config = dict(
    lr_router=0.000722,
    norm_place='pre',
    qk_norm=True,
    init='trunc',
    init_std_down=0.0556,
    batch_tokens=131072,
)
Below are experts of layer 3 (counted from 0) of a mixture-of-experts language model. Rows are named down (a neuron's output weights, with its number) and show model dimensions 0-159. Each number is 200 + 40 x the weight over its row's rms, rounded and kept within 0 to 999.
Before each expert's rows: "comes before" lists some tokens at least twice as common just after its tokens as in all text. This comes from a sample of Wikipedia text that the model never trained on. Tokens count by the router's weight.

# expert 5
comes before: "-", "\n", ":", "=", " Phylum:", " Animalia"
down0,163,161,191,186,274,214,259,282,205,199,281,193,239,208,207,208,182,186,197,181,182,154,192,122,264,181,180,119,192,141,202,226,254,276,208,171,218,197,197,186,222,261,176,232,206,164,199,189,188,121,169,197,136,249,147,224,220,203,191,218,263,270,174,140,152,148,159,212,268,210,201,199,278,196,263,239,181,211,249,234,193,134,254,208,228,116,207,204,167,195,220,289,233,173,198,167,165,254,220,216,224,222,228,153,282,201,259,220,109,271,184,233,152,179,205,215,183,185,236,158,313,206,193,254,206,217,200,227,235,169,153,175,261,182,176,165,184,217,193,213,182,189,182,182,167,206,244,211,218,210,226,104,200,204,220,178,167,165,124,114
down1,160,164,234,290,207,190,234,195,242,277,228,232,236,168,207,210,135,159,192,162,182,119,271,191,191,181,218,211,191,96,197,250,194,168,201,207,155,183,272,240,217,157,222,242,151,182,199,155,186,170,233,226,209,241,214,143,193,147,254,202,151,190,214,146,288,202,201,192,164,236,189,160,170,236,200,216,292,163,276,178,136,206,213,215,208,250,151,235,176,212,193,234,249,195,176,211,251,121,201,239,239,238,250,197,215,268,258,201,218,192,173,182,174,179,191,221,162,184,261,213,184,123,207,280,154,164,140,240,258,115,131,227,273,194,159,185,152,197,144,202,214,201,168,188,229,193,221,240,246,173,263,280,240,112,169,189,192,220,173,188
down2,168,184,259,245,252,201,206,180,115,99,167,154,258,214,188,175,207,174,152,246,176,251,187,168,228,146,114,189,190,177,202,176,220,189,197,159,241,186,188,249,201,243,123,249,195,215,264,218,242,172,178,188,177,228,199,176,208,205,204,153,243,210,244,259,228,206,157,210,251,149,250,153,230,110,208,173,159,221,182,162,159,175,196,145,204,188,272,223,245,240,159,230,236,219,273,109,156,198,214,205,183,129,179,211,240,206,248,231,150,246,199,244,186,207,276,247,233,238,220,146,135,216,236,229,185,214,215,247,215,227,119,193,232,178,206,201,206,231,230,216,208,205,192,320,231,148,269,192,185,189,222,234,201,210,272,89,182,250,220,139
down3,144,208,182,145,173,232,242,164,196,289,174,204,113,252,95,213,194,151,97,203,165,248,138,238,202,192,171,195,245,210,248,243,175,134,243,204,229,137,189,245,237,186,141,176,195,178,266,196,176,162,175,117,217,221,200,245,201,281,239,243,229,235,200,227,226,237,196,220,251,199,169,240,186,246,244,192,198,213,112,117,152,181,191,134,211,264,228,219,217,200,224,211,136,220,264,119,179,213,276,157,236,177,264,180,217,181,225,230,218,250,163,210,240,216,195,184,266,214,232,264,223,127,181,184,259,194,197,184,228,217,210,253,248,160,230,176,191,253,180,147,163,197,247,133,191,181,203,150,169,238,183,184,158,187,237,210,134,181,171,202

# expert 9
comes before: " the", " to", " a", " by", " in", " that"
down0,186,180,160,215,190,229,155,189,176,260,227,214,198,195,188,191,207,198,154,229,216,126,117,274,130,203,228,109,232,234,207,150,143,184,218,265,208,202,123,206,159,264,239,203,169,178,173,182,219,246,174,177,167,250,241,244,192,212,189,229,124,156,229,163,180,226,204,226,140,156,187,218,228,209,245,178,175,221,145,229,198,149,238,155,177,246,271,176,167,218,201,145,218,200,152,180,172,184,216,283,147,144,160,225,175,213,216,180,158,200,171,186,221,250,103,120,237,218,149,243,200,189,184,164,202,277,150,212,157,129,249,169,247,166,202,198,152,251,272,185,197,215,226,242,205,153,156,134,183,295,115,170,224,241,258,154,160,217,229,150
down1,192,140,180,171,248,205,151,142,195,120,191,227,186,177,201,138,172,226,188,135,229,212,280,158,211,221,186,263,240,177,229,251,142,233,168,191,210,220,165,222,192,244,232,223,192,220,213,306,187,212,140,249,211,217,165,219,135,197,133,238,188,193,187,212,282,157,126,223,279,186,212,188,208,193,180,194,171,257,285,173,132,236,201,246,212,252,242,224,159,224,155,149,243,171,155,246,146,196,150,204,188,226,149,183,272,165,207,206,222,112,147,214,173,153,237,234,194,240,181,281,185,133,215,201,157,137,128,239,227,222,196,204,255,132,234,210,243,300,176,274,208,231,230,149,230,199,244,177,218,215,206,207,175,190,260,162,233,168,206,191
down2,177,144,181,152,169,190,126,143,188,213,119,193,149,225,273,193,239,198,180,165,258,281,189,197,210,200,208,232,177,228,182,180,148,255,160,202,136,180,229,229,99,194,204,169,228,100,210,236,172,148,184,235,178,275,267,229,212,156,180,201,209,127,208,233,161,233,270,241,230,130,125,193,199,210,193,157,186,223,194,192,169,158,174,165,178,216,220,192,265,213,182,178,229,185,224,182,149,171,268,197,167,220,189,182,198,135,209,224,218,157,167,246,194,140,216,204,223,190,204,243,125,204,248,179,203,194,191,167,220,252,232,229,150,149,281,194,194,213,264,216,104,142,265,174,190,240,150,209,212,264,121,112,283,195,190,174,186,252,224,180
down3,196,167,234,236,231,203,138,226,218,222,164,237,225,209,170,177,214,195,186,140,342,231,199,222,212,184,202,215,177,257,173,232,172,177,230,234,181,208,237,244,256,163,214,171,142,168,214,152,205,295,202,229,252,199,232,169,233,142,183,201,238,153,286,225,190,228,135,278,197,233,187,311,191,249,144,254,273,202,241,148,171,179,175,200,215,178,223,149,238,184,179,197,231,226,209,145,247,215,181,300,299,269,213,197,163,217,169,202,148,196,223,192,212,134,180,260,230,194,220,251,199,203,168,238,171,100,198,198,203,137,123,268,157,218,130,211,250,189,208,234,256,211,204,183,202,256,190,223,235,180,222,142,166,246,186,231,200,228,207,217

# expert 11
comes before: " |", " ", "|", "\n", "-", " %"
down0,249,172,179,185,249,174,191,232,210,212,189,206,175,217,215,207,177,209,280,186,179,245,176,119,178,253,166,222,131,234,160,185,237,161,203,210,237,203,161,296,174,172,236,172,296,144,172,182,198,283,144,113,122,216,220,240,209,157,264,263,128,202,250,219,157,112,200,163,209,170,212,196,174,232,134,199,178,168,193,206,181,149,149,169,129,225,136,190,236,214,179,174,189,307,191,238,314,210,160,210,222,137,201,220,230,151,265,208,244,188,128,222,172,248,269,235,191,209,190,236,248,202,161,184,205,177,193,240,188,234,239,222,189,240,250,234,140,195,170,252,211,164,187,229,213,167,177,164,245,227,250,232,154,236,251,179,232,202,216,244
down1,234,245,167,166,199,203,190,158,192,161,204,224,193,154,249,198,230,180,238,131,227,222,179,206,211,185,143,306,195,212,207,261,182,205,227,147,198,182,242,278,200,210,191,261,261,177,196,111,205,201,88,256,198,193,213,215,275,177,229,214,243,196,181,172,238,168,158,198,274,200,213,216,227,148,184,155,247,251,147,227,264,224,190,157,146,232,296,259,181,244,137,220,189,221,196,194,222,245,187,198,171,171,197,213,215,275,199,205,272,186,114,234,249,193,157,241,162,230,192,237,147,260,184,255,209,267,189,160,214,214,138,258,191,203,206,114,221,160,263,183,216,218,222,227,192,224,202,316,229,210,243,201,169,224,174,133,121,167,222,203
down2,161,231,243,159,113,240,261,141,186,229,197,286,174,194,144,193,172,274,155,257,153,232,206,147,227,162,234,191,151,200,214,219,198,247,202,209,238,255,224,209,139,178,195,154,219,222,193,191,214,141,169,156,212,202,183,204,154,135,261,152,185,240,228,170,248,158,135,183,237,296,174,203,234,226,201,221,161,281,211,174,142,215,247,162,129,172,169,161,169,192,174,116,226,190,206,209,199,196,238,265,171,230,235,245,172,203,248,216,128,184,184,153,202,182,108,244,201,220,216,205,262,206,140,211,177,176,223,229,165,206,217,199,175,235,285,239,230,220,253,214,103,195,192,205,231,134,217,269,196,188,300,180,180,192,149,221,242,123,176,166
down3,214,183,181,244,103,168,157,189,210,189,166,177,301,236,225,240,132,168,220,177,207,195,266,159,166,176,235,211,166,235,149,120,211,223,183,207,177,207,217,184,163,261,228,216,176,194,173,248,285,144,156,139,159,259,299,121,174,213,212,201,159,176,167,266,243,211,142,191,220,185,150,208,129,146,151,222,197,212,275,228,278,210,225,291,121,247,184,194,194,187,253,270,154,91,217,146,208,201,237,186,223,199,122,237,181,245,186,176,200,187,235,183,155,164,247,214,151,209,225,223,168,198,168,170,224,188,218,218,238,278,237,181,188,209,166,197,193,205,148,169,151,239,146,225,184,235,154,226,185,201,230,205,214,206,217,167,189,241,267,243

# expert 30
comes before: "\n", "|", "-", "The", " The", "In"
down0,139,147,194,184,189,210,243,199,203,155,259,250,159,185,290,219,140,189,161,256,224,212,171,185,221,161,272,160,200,248,208,178,250,187,256,195,225,178,143,239,160,293,222,180,138,270,223,222,270,239,200,138,178,183,203,195,213,178,239,250,187,220,195,190,176,245,254,180,301,230,263,172,184,221,254,231,246,206,192,218,237,227,289,220,201,179,212,245,205,232,183,203,236,163,184,166,252,177,231,220,216,240,227,247,144,196,165,170,170,182,212,303,182,194,169,175,186,259,175,201,193,141,298,148,239,189,200,242,236,185,263,100,175,281,155,230,168,211,246,199,159,180,240,238,194,233,172,196,112,174,177,236,187,210,109,217,199,205,146,222
down1,147,119,189,206,97,138,233,170,158,255,195,234,156,213,147,242,189,187,192,188,195,253,145,186,189,192,148,164,218,128,251,118,239,234,241,292,223,221,144,191,233,200,183,122,186,106,220,144,114,210,224,185,196,135,217,195,193,142,189,253,232,155,202,172,250,224,226,246,229,254,200,195,213,189,153,289,206,157,250,208,150,249,175,227,213,173,203,200,214,243,193,108,175,169,207,125,171,233,197,172,169,252,140,239,175,241,235,245,174,181,139,196,227,263,179,216,218,232,265,137,190,175,203,196,205,169,163,216,182,175,257,157,206,259,161,186,220,191,210,184,185,213,205,227,175,270,187,211,168,172,252,223,198,176,146,211,278,196,242,123
down2,220,196,190,243,201,246,217,166,206,208,174,227,135,217,243,164,112,181,173,182,182,183,151,176,230,192,207,170,200,203,199,167,191,247,136,324,168,208,184,234,152,216,252,172,197,123,225,169,237,217,210,226,185,200,224,92,212,225,240,209,124,169,201,234,224,208,171,178,204,146,196,241,173,195,192,182,198,170,206,56,182,227,173,184,214,272,200,223,245,170,179,221,308,176,242,219,204,117,179,147,220,187,245,181,225,155,190,229,258,206,285,202,150,243,213,202,140,183,131,171,217,240,218,217,167,165,210,138,277,196,199,177,305,230,250,252,227,214,216,217,295,192,187,196,171,239,253,265,206,199,142,234,140,229,205,176,168,173,231,212
down3,199,200,220,242,226,146,179,197,197,235,200,196,171,204,248,304,209,185,229,160,208,202,243,213,182,178,182,221,215,196,239,196,215,132,175,137,219,215,210,195,159,104,182,151,168,181,215,158,194,171,328,222,190,255,238,211,257,171,228,220,136,193,242,188,191,156,302,238,201,129,200,183,200,264,266,110,200,199,232,233,125,173,191,240,204,187,198,229,258,319,158,202,240,162,217,113,244,223,238,232,199,212,191,200,200,198,125,225,96,232,117,241,232,199,250,158,181,176,232,244,136,165,191,163,161,232,264,238,170,213,192,181,163,194,189,194,218,208,180,170,252,139,231,235,210,170,253,225,151,201,268,176,188,233,200,205,206,250,218,257

# expert 29
comes before: " a", " as", " been", " to", " not", " in"
down0,274,228,168,218,191,184,250,199,217,211,212,160,223,185,163,159,171,162,175,198,134,212,176,241,154,179,244,105,162,264,163,258,215,253,236,237,207,266,227,183,215,230,230,208,222,211,241,185,189,201,214,234,187,164,257,268,252,142,233,288,239,196,233,175,141,144,179,265,127,132,170,206,218,179,167,213,216,230,204,247,276,189,279,181,159,186,202,223,236,158,201,223,234,220,187,227,167,167,211,228,216,135,184,86,219,213,189,229,177,218,217,170,198,229,229,213,201,164,240,177,187,165,196,181,205,188,197,166,180,193,179,113,215,251,221,336,192,94,234,126,245,191,205,176,312,284,219,171,141,164,203,199,180,236,193,194,176,208,236,215
down1,256,199,294,269,196,186,238,212,214,205,168,88,183,200,156,216,256,148,179,171,192,200,258,234,232,177,128,192,252,181,169,229,170,171,173,245,202,180,234,229,199,154,226,187,171,284,164,118,121,178,217,125,276,196,254,197,244,230,211,178,173,168,261,184,172,199,198,192,153,208,208,224,223,206,182,162,266,119,166,188,252,164,173,264,243,195,111,152,181,192,154,149,183,204,204,145,141,218,169,257,116,192,194,159,196,198,210,197,148,239,181,166,164,210,176,212,203,249,136,201,210,151,198,179,225,206,130,192,177,141,190,183,213,183,276,180,187,263,238,212,206,227,183,206,236,198,285,248,183,270,201,245,269,245,243,160,149,161,179,257
down2,199,155,128,212,197,237,230,208,211,207,185,249,209,166,218,296,194,158,188,270,209,195,202,229,195,180,167,149,252,205,208,185,264,261,169,233,190,123,195,304,175,205,191,185,176,188,151,156,214,147,266,157,216,266,238,176,184,267,140,234,254,193,180,215,174,186,257,182,214,170,204,186,245,153,213,140,197,164,173,159,240,180,165,127,117,135,167,179,228,235,223,172,193,142,196,86,182,179,139,235,160,164,197,263,192,141,255,207,196,198,277,236,166,241,170,145,188,219,188,181,179,188,203,168,222,160,182,191,173,211,191,196,227,223,93,232,215,195,200,155,235,182,237,239,212,223,145,291,163,268,194,132,139,212,223,225,289,231,188,230
down3,208,122,197,177,271,249,187,197,210,209,207,137,234,169,235,204,212,190,207,266,180,215,237,169,218,278,235,125,258,222,130,281,202,269,183,200,291,165,210,197,178,201,233,202,167,242,241,130,155,259,221,183,221,213,178,189,241,225,210,185,208,244,131,223,164,274,252,215,217,183,178,190,155,187,176,166,191,94,189,194,242,132,178,182,220,251,235,188,188,120,201,179,255,227,161,277,211,156,256,195,175,164,215,261,213,197,190,242,291,169,154,187,214,188,216,234,143,223,237,205,238,148,136,217,248,127,162,217,189,212,195,159,197,249,253,197,142,215,191,180,243,136,113,233,214,250,261,167,268,218,183,234,221,178,191,144,168,231,229,250

# expert 14
comes before: "\n", "|", " The", " ", "-", " In"
down0,200,272,151,168,208,199,224,247,254,230,181,114,252,185,273,221,121,235,204,165,192,249,272,216,191,160,187,169,130,165,287,166,217,236,145,229,195,210,247,196,249,194,148,207,232,189,205,193,242,194,166,209,126,148,251,245,225,167,196,205,140,190,208,130,243,187,247,216,224,134,170,186,220,249,226,183,183,163,116,225,159,185,172,186,186,151,155,193,181,217,152,272,192,188,235,222,191,149,132,234,220,217,142,219,206,173,206,147,282,242,122,228,197,132,247,211,210,209,203,278,171,259,206,234,125,185,182,237,263,280,167,231,190,246,158,201,181,185,162,251,247,201,215,170,245,166,260,202,211,253,178,225,206,240,228,248,215,255,122,175
down1,118,250,169,190,215,233,167,218,204,195,198,218,221,214,137,161,251,141,244,173,243,138,162,151,141,92,214,222,168,210,197,230,219,254,198,138,226,232,248,146,192,125,188,166,119,177,210,154,287,275,129,220,217,181,183,243,177,164,246,186,252,224,208,268,231,146,215,166,213,201,162,171,200,215,159,127,169,238,250,235,229,222,192,181,259,212,224,209,224,188,142,168,215,127,215,243,211,192,249,165,235,220,157,179,209,166,167,201,207,155,221,206,223,200,212,215,146,182,184,213,190,215,220,178,211,183,244,201,189,218,171,214,178,210,211,226,225,283,241,175,122,248,197,140,192,135,242,223,154,200,203,196,145,82,146,120,205,212,238,320
down2,232,191,215,229,217,205,212,210,178,215,223,259,221,177,184,208,144,245,157,203,205,203,178,231,292,249,156,245,199,181,168,197,214,243,148,219,212,246,197,212,259,161,110,226,143,170,247,217,143,109,198,226,251,253,272,93,203,120,131,251,233,212,187,234,158,216,168,148,202,196,215,281,234,216,285,173,134,164,167,164,208,130,241,157,198,181,214,153,197,221,176,173,141,181,316,171,204,142,200,193,222,190,208,137,235,214,243,176,225,216,165,193,231,155,181,199,228,246,177,176,216,225,194,167,141,186,223,290,205,218,212,222,261,198,145,231,154,163,161,191,175,199,165,171,213,232,232,259,123,142,161,183,160,207,272,144,186,171,193,251
down3,246,269,197,186,121,176,186,149,302,228,189,217,213,207,237,177,125,176,155,173,218,265,164,248,201,243,262,129,276,159,231,217,253,243,228,190,185,182,118,193,111,167,166,246,144,126,232,137,156,244,225,264,184,163,173,172,174,246,151,152,254,219,233,175,301,182,154,199,161,258,194,205,147,207,185,161,172,187,218,188,132,161,193,221,204,209,235,213,221,154,188,155,178,273,212,220,147,185,265,230,181,233,191,155,213,181,153,204,220,202,151,192,178,211,182,202,209,197,237,202,241,254,181,246,188,194,243,235,179,230,243,155,131,162,235,194,260,177,145,259,140,180,194,224,188,196,225,198,266,251,256,156,157,145,191,185,171,204,135,155

# expert 31
comes before: " the", " a", " his", " their", " its", " her"
down0,218,169,200,191,97,254,226,186,207,221,149,256,191,219,254,191,186,201,144,156,218,268,260,160,208,228,197,218,202,150,192,214,205,161,210,214,184,219,193,152,271,194,230,174,280,115,200,178,230,181,187,156,145,231,206,202,203,241,218,188,277,151,213,193,206,145,201,210,142,234,149,216,225,213,225,213,231,243,303,204,210,195,237,236,190,255,191,245,217,227,124,201,147,216,221,201,264,224,181,168,175,149,178,257,174,217,229,270,243,216,174,156,237,245,258,108,231,155,173,238,154,184,155,197,211,245,256,194,201,171,129,193,263,234,267,250,176,245,207,286,145,171,159,145,189,185,235,284,188,210,186,298,215,128,247,137,197,235,178,204
down1,242,239,178,219,209,216,165,154,174,209,205,209,154,146,223,278,213,223,189,247,205,184,264,248,180,217,320,220,191,220,156,153,207,234,179,152,256,238,177,153,197,166,173,236,240,231,244,225,217,195,198,161,183,253,235,138,300,173,258,138,237,257,255,192,140,170,203,97,92,174,196,196,177,124,161,158,200,186,167,176,230,185,213,164,240,193,192,176,207,194,225,173,213,225,195,211,158,222,269,122,246,152,137,227,271,213,189,194,147,264,183,219,174,202,210,253,214,222,169,240,248,174,217,202,208,141,175,181,153,180,169,245,191,285,123,187,222,146,236,237,195,225,177,132,222,211,138,175,232,241,123,231,181,143,210,272,201,202,178,208
down2,151,205,180,202,255,141,228,182,264,182,235,271,230,162,268,173,192,187,259,299,215,206,220,161,162,146,175,176,265,212,178,236,130,155,181,154,140,202,257,293,198,187,171,152,208,173,208,204,225,205,139,198,220,232,231,212,192,191,195,192,144,146,160,175,226,208,213,198,218,185,159,216,173,200,181,240,219,255,163,150,156,175,237,259,266,223,228,179,125,142,174,221,233,262,273,175,193,241,202,269,191,221,117,215,193,218,268,288,177,277,121,206,223,177,238,206,253,114,187,220,215,174,195,186,211,132,191,215,226,197,178,267,231,227,227,241,208,160,258,244,164,220,175,201,253,197,197,163,256,234,155,175,142,121,122,207,229,167,213,206
down3,147,228,228,223,242,191,166,276,241,202,219,167,193,226,164,257,163,210,152,235,193,242,190,250,216,232,213,190,206,182,270,220,209,229,177,191,233,259,240,209,294,213,132,231,225,131,208,157,187,301,152,195,196,214,132,164,176,212,208,150,276,247,227,152,251,189,201,212,201,199,261,276,196,250,187,173,189,206,221,160,228,257,209,202,108,186,207,190,214,189,264,222,236,170,243,217,198,172,155,219,125,271,180,140,232,283,193,125,193,277,242,222,132,155,235,203,214,225,224,198,145,203,195,225,145,183,152,207,181,200,196,268,178,251,218,171,171,213,182,216,195,244,184,166,164,244,276,205,129,232,146,127,203,292,203,266,233,192,135,177

# expert 2
comes before: " of", " and", " in", ".", " for", ","
down0,210,197,190,212,187,252,147,97,282,200,153,150,166,235,137,192,230,226,218,228,198,166,129,257,225,215,206,255,188,191,143,219,194,209,260,119,169,158,182,225,202,221,213,174,180,161,228,232,257,141,150,217,143,198,155,193,233,250,216,123,261,220,208,170,146,191,242,168,135,231,225,157,240,216,221,173,209,264,163,188,218,142,227,278,176,214,238,130,178,187,118,188,154,189,260,155,232,229,159,189,222,217,264,165,194,176,249,243,165,230,215,238,173,231,214,249,268,178,164,166,173,192,209,248,160,179,197,206,317,187,112,155,189,176,184,177,194,267,207,210,225,222,139,266,206,207,170,218,169,243,179,234,262,147,187,240,154,130,182,236
down1,222,214,205,248,250,169,219,188,260,215,228,287,196,235,207,207,203,191,190,178,222,134,179,247,155,188,196,174,271,106,218,183,238,142,270,134,289,127,227,255,245,230,200,202,173,219,180,239,171,159,211,197,188,167,137,195,142,209,165,213,185,262,213,224,261,216,168,186,149,153,182,139,162,229,209,244,230,138,188,207,279,163,169,218,230,178,196,203,184,121,182,147,180,164,189,203,264,169,167,219,311,224,149,158,240,221,197,210,233,195,216,162,211,198,258,201,130,225,228,173,198,272,224,220,111,192,239,223,180,148,199,223,256,250,172,177,200,201,161,276,213,76,174,166,172,177,259,186,186,158,211,185,213,240,121,178,184,211,182,260
down2,150,169,231,211,165,143,151,194,208,164,97,210,187,91,189,148,200,150,176,119,239,164,164,226,253,235,200,201,162,151,194,199,294,194,233,181,148,218,201,144,238,182,216,168,237,177,215,185,220,168,237,187,190,199,159,152,145,180,160,134,222,161,125,186,213,198,292,204,153,197,223,242,234,231,233,201,141,229,182,251,175,271,210,235,290,175,220,279,231,235,255,256,230,226,173,244,289,202,162,219,138,217,227,199,250,224,220,288,170,163,221,212,217,193,183,151,256,108,201,238,149,180,209,119,220,153,218,207,199,193,149,274,228,207,179,219,172,201,232,195,213,265,204,245,187,169,195,187,188,166,159,164,138,213,198,157,181,232,246,189
down3,222,265,218,238,211,146,144,160,186,266,151,246,212,192,265,207,186,294,161,160,274,185,237,259,207,237,230,193,151,242,193,151,171,131,201,185,192,123,195,197,192,224,200,246,208,214,242,196,194,171,207,236,241,165,165,166,208,206,230,188,205,170,188,118,119,178,231,221,141,206,243,270,244,138,187,206,185,200,203,141,249,179,141,193,200,300,178,241,188,192,182,150,168,209,220,193,246,149,220,182,190,179,174,215,234,211,191,216,229,293,154,246,220,269,141,233,278,164,218,161,177,235,162,139,233,190,140,192,239,248,168,256,224,166,191,151,163,248,210,182,192,245,188,199,230,197,182,194,196,110,190,292,235,119,195,178,109,265,216,234